config.toml
normalize_top_k = true
routed_scale = 2.5
balance_bias = true
init_std_router = 0.0268
vocab_size = 21315
norm_place = "pre"
init = "uniform"
init_std_down = 0.0
max_steps = 4548
Below are experts of layer 8 (counted from 0) of a mixture-of-experts language model. Rows are named router (the router's row for the expert) and show model dimensions 240-319. Each number is 500 + 40 x the weight over its row's rms, rounded and kept within 0 to 999. Numbers have three digits each.
After each expert's rows: "raises" lists some tokens whose logits its average output raises strongly, later layers aside; "gets" lists some tokens that make up at least twice as much of what it gets as of all text. This comes from a sample of Wikipedia text that the model never trained on. Tokens count by the router's weight.

# expert 12
router:563509442526448532527500505569511501458517465485501484480560530501533434471574520533402418478511559466496523460522446490458476486485466509547563494480500485478530465418528506535476485482448493470468498557481524482425490495550505528536466538
raises: " and", " in", " ("
gets: ")", "\"", " States", "'", " State", "}"

# expert 0
router:554535495457549517454470495526457465485524439558413498514505469563503472450529439460463550485480518524449517457530463502440501498505435510517477561433499450504501514457495510616526506438416497541454477457554424439484495447489510541476502508
raises: "\n", "|", "-", "===", "\"", "The"
gets: "\n", " (", " \"", " M", "m", " B"

# expert 20
router:483508539451506531512539566542463498504538558529501524502512507505533469471516525533423457419564471456503458432525464516445445483453459538536488519471460452466447510495477510419460451478488444533508557446559455564496570554529504559466548567
raises: " the", " a", " his"
gets: " of", ":", " by", " for", " from", "="

# expert 2
router:514509472463499502503575567533517483529536414548563478455519465525527528493504446539496451488497448477507515480418541437457490481535461455539559529521489451495429490502498502571571505529489422498483494523451456490591481481524543560509513473
raises: " the", " a", " their", " her", " his", " its"
gets: " in", " to", " on", " for", " at", " by"

# expert 37
router:481503492535445500539522557542528513500511476509483472504549497511583498483450476553466452514559428469507553491496472496459464527536541487490540530525510448443470489537453456540526504533483478552494423497487508489412520494554510525509490537
raises: ".", ",", "\n", "-", " in", " ("
gets: " |", " 1", " 0", "1", " 2", " 3"

# expert 16
router:564580537439532529490537471573516470545515524496504446455533520564530477451598563557536439500587478472516535511460441495541489476518495454519564523493437472493401512513494472515569444515465422513466399462545507518532549490519514539504484529
raises: " the", " a", " one"
gets: ",", ".", ";", " in", "),", ")"

# expert 23
router:519528479497489515504479517476457478556524465575497433499606502523470475486488368533493492471522518557464490476487473439500494505530427436472497579431405472479494535547541460572543443458464518559425474507554487463468449437514573507498514514
raises: "\n", "-", ".", "In", "===", " "
gets: "\n", "==", " L", " B", " ", " W"

# expert 36
router:460481492500523550521526501478449510559545446462490440461532529457504447468500468470488476461568528542472536507511519519505494499610527444475553504503454509437408525512510546524559464463505511555461493535553540493510514465507442552490486525
raises: "–", "'", " |", ".", " and", " to"
gets: " 1", " 3", " ", " 2", " 4", " 0"

# expert 21
router:533458507504530468517554512505558497569556494532540470483575492473495522478525413576461473548509493488489512526440520491464486485546536453487569483463497472417427462507490518534539516446476532550444418564496488550504506469547477554494540517
raises: " a", " the", " not", " also", "\n"
gets: " was", " is", " in", " were", " are", " be"

# expert 6
router:557595527508443579498522476472488453522501506511444503502540543564583512511573528481494457494490555485522496490488501463456497513548490453516536489508497495429458499508444535533523486439428533572455497513559451456532558502531514530472457613
raises: "\n", " The", " It", " In", " He", " They"
gets: ".", "\n", " (", ").", ")", "\"."

# expert 14
router:566516515510525482519498485615511520451594481538520515423507510479532402459526504509435486449550478521463499431486477502474540437561532459546537462522529459480463470492512467505527475473499491585415465479493486530506494493540518595477461564
raises: " and", " (", "-", ",", " of"
gets: ",", " was", " (", "'s", "en", "er"

# expert 4
router:452537510462522565500465525576459425545525520486533424477509483547515453476545470499474480433566451477529531497460546497424506443483523470501541529475513525447497469414503564507517525447463530539469440455513446510511542505593482556458491486
raises: " A", " R", " M", " S", " C", " P"
gets: "-", "|", " the", " and", ":", "r"

# expert 11
router:565479449474487558545523517520557495525534446512474483513539445503538518539476539521523504509553431538500499536490495540397446492518569396536579487471501427441528512421528498507531508477500522500468499519524493468472579469561516493478558537
raises: " ", "\n", " United"
gets: " |", ";", "–", ")", " –", " /"

# expert 35
router:541491462558510508448486495545470419469503420548509563547547492498553473455528453510508453494513453533540451509490534471506531418567469471547517526497471486489548508490505478524551486527530474482443484501548435515479511458525443526504547552
raises: "st", "to", "sc", "v", "p", "t"
gets: "-", "–", " \"", "/", " A", " New"